From a checkpoint of a small mixture-of-experts model trained on Wikipedia.
Size: 14 layers, vocabulary 12468.
Experts: 12 experts in each of 14 layers, 1 pick a token.
Training: 255M tokens, 3885 steps.
Below are experts of layer 2 (counted from 0) of a mixture-of-experts language model. Rows are named router (the router's row for the expert) and show model dimensions 160-239. Each number is 128 + 32 x the weight over its row's rms, rounded and kept within 0 to 255. Numbers have three digits each.
After each expert's rows: "mostly gets" lists some tokens that are sent to it at least half of the time. This comes from a sample of Wikipedia text that the model never trained on.

# expert 5
router:114108145200133130124158126099134155136124160094124161158145100065095112123125088190137174140132114119165119101173129149107165107085104108141167124074070111137114139092088184135188135053165126131092093126113126093115136096156123146196109118
mostly gets: "ley", " York", "ain", "′", "ey", "land"

# expert 9
router:110118118111169193083171188119105100083193139110164178072091126092166090126144089092122090177127127115092119085177090069133125126085166165141145180138093115176115117102180171125150120132101083115115078118098089126147146189140076141108139102
mostly gets: " so", "He", " As", " country", " politician", " Country"

# expert 3
router:110137125114165176087197174138113123068175150107169163076075128104154087140150089107118101172104112092081123100164102073102099122089152137140161180136103112169135124074166172137175114134088104109103065106099123126145143188141062140106122094
mostly gets: " re", " O", " States", " Win", " Republican", " Re"

# expert 2
router:114126126130081118131133072108115159174099177136131101111112122129146108135140170098142159125152096123161099127109139119159122070143132147114102079105160151106169172152130098122099133150164133137094185150189118105112117000127124106123141184
mostly gets: " University", " years", " School", " year", " km", " 2011"

# expert 10
router:076146120113149181106168188126101106075186135120155158072086131101157080122151093121132093173106115105085128093169091076105126143090187140139151177151114119175121116093157167135149145125083108114132059101096110106137139192139086136128135101
mostly gets: " film", " No", "ub", "amp", " ===", " Yes"

# expert 1
router:153129104121087107170071079130142140135079091153138142180193082162092176111126125110127097032128142172120110155082139142137127126163092143151101106096155112104091127166083105127148134159122162144103181096116115181107122027115165140098089167
mostly gets: " had", " were", " has", " not", " one", " first"

# expert 4
router:132107121144152066107119116153133112145101103144147079162161152162097202127104161182132120072128158100143132163087184155111145137173149108120164133157177156127112175105118098102097140115123133125146120148150143097154122000091126098146161104
mostly gets: " V", " l", "v", "V", "av", "oc"

# expert 11
router:130154136081155194107173177115093113077177149109165174082088135108157092129164097122127105177117117103092135087168101088130122123087171156116160186148086118170121098082168163145134118119099088121105078113093106122162139186137074136099122092
mostly gets: " John", " −", " —", " ;", " Sand", " Eastern"

# expert 7
router:108144127084158175103181186120103105086180139107139173067087128105166075119136096112124103172129114105096127097158094082129133106086147128131163180128089103180118108081163154155135121113108094114124066103073100133146139182152091135124121106
mostly gets: " Sh", "H", " River", " She", " Thomas", " China"

# expert 0
router:122147137105180195084176180121087118075184151102159167077078139125163085144140093113125108178098120109098117093169100076105125117082169131133164167159086126185111108103167168136146138109087089121117093115110109105151145186148072156118134113
mostly gets: " C", " El", " USA", " Man", " My", "X"

# expert 8
router:083140136106177186091173178112114120086185138097151188076083130096164086121151102116133101181114114101101109079172093080105112111089167151129148176139096123176141124084180167136161122117104099111114061098093110115148149191151084132117125104
mostly gets: " dis", " J", " Paul", " man", " f", " o"

# expert 6
router:127153151118133078129157160130137138117081159114060104151170156116137134144113153084123198021149124130120173160169107199131128183142120087108081111167086099066168075161163126176103090110152105140204108146112168140103105137132160173129142102
mostly gets: " in", " ", " of", " for", " with", " at"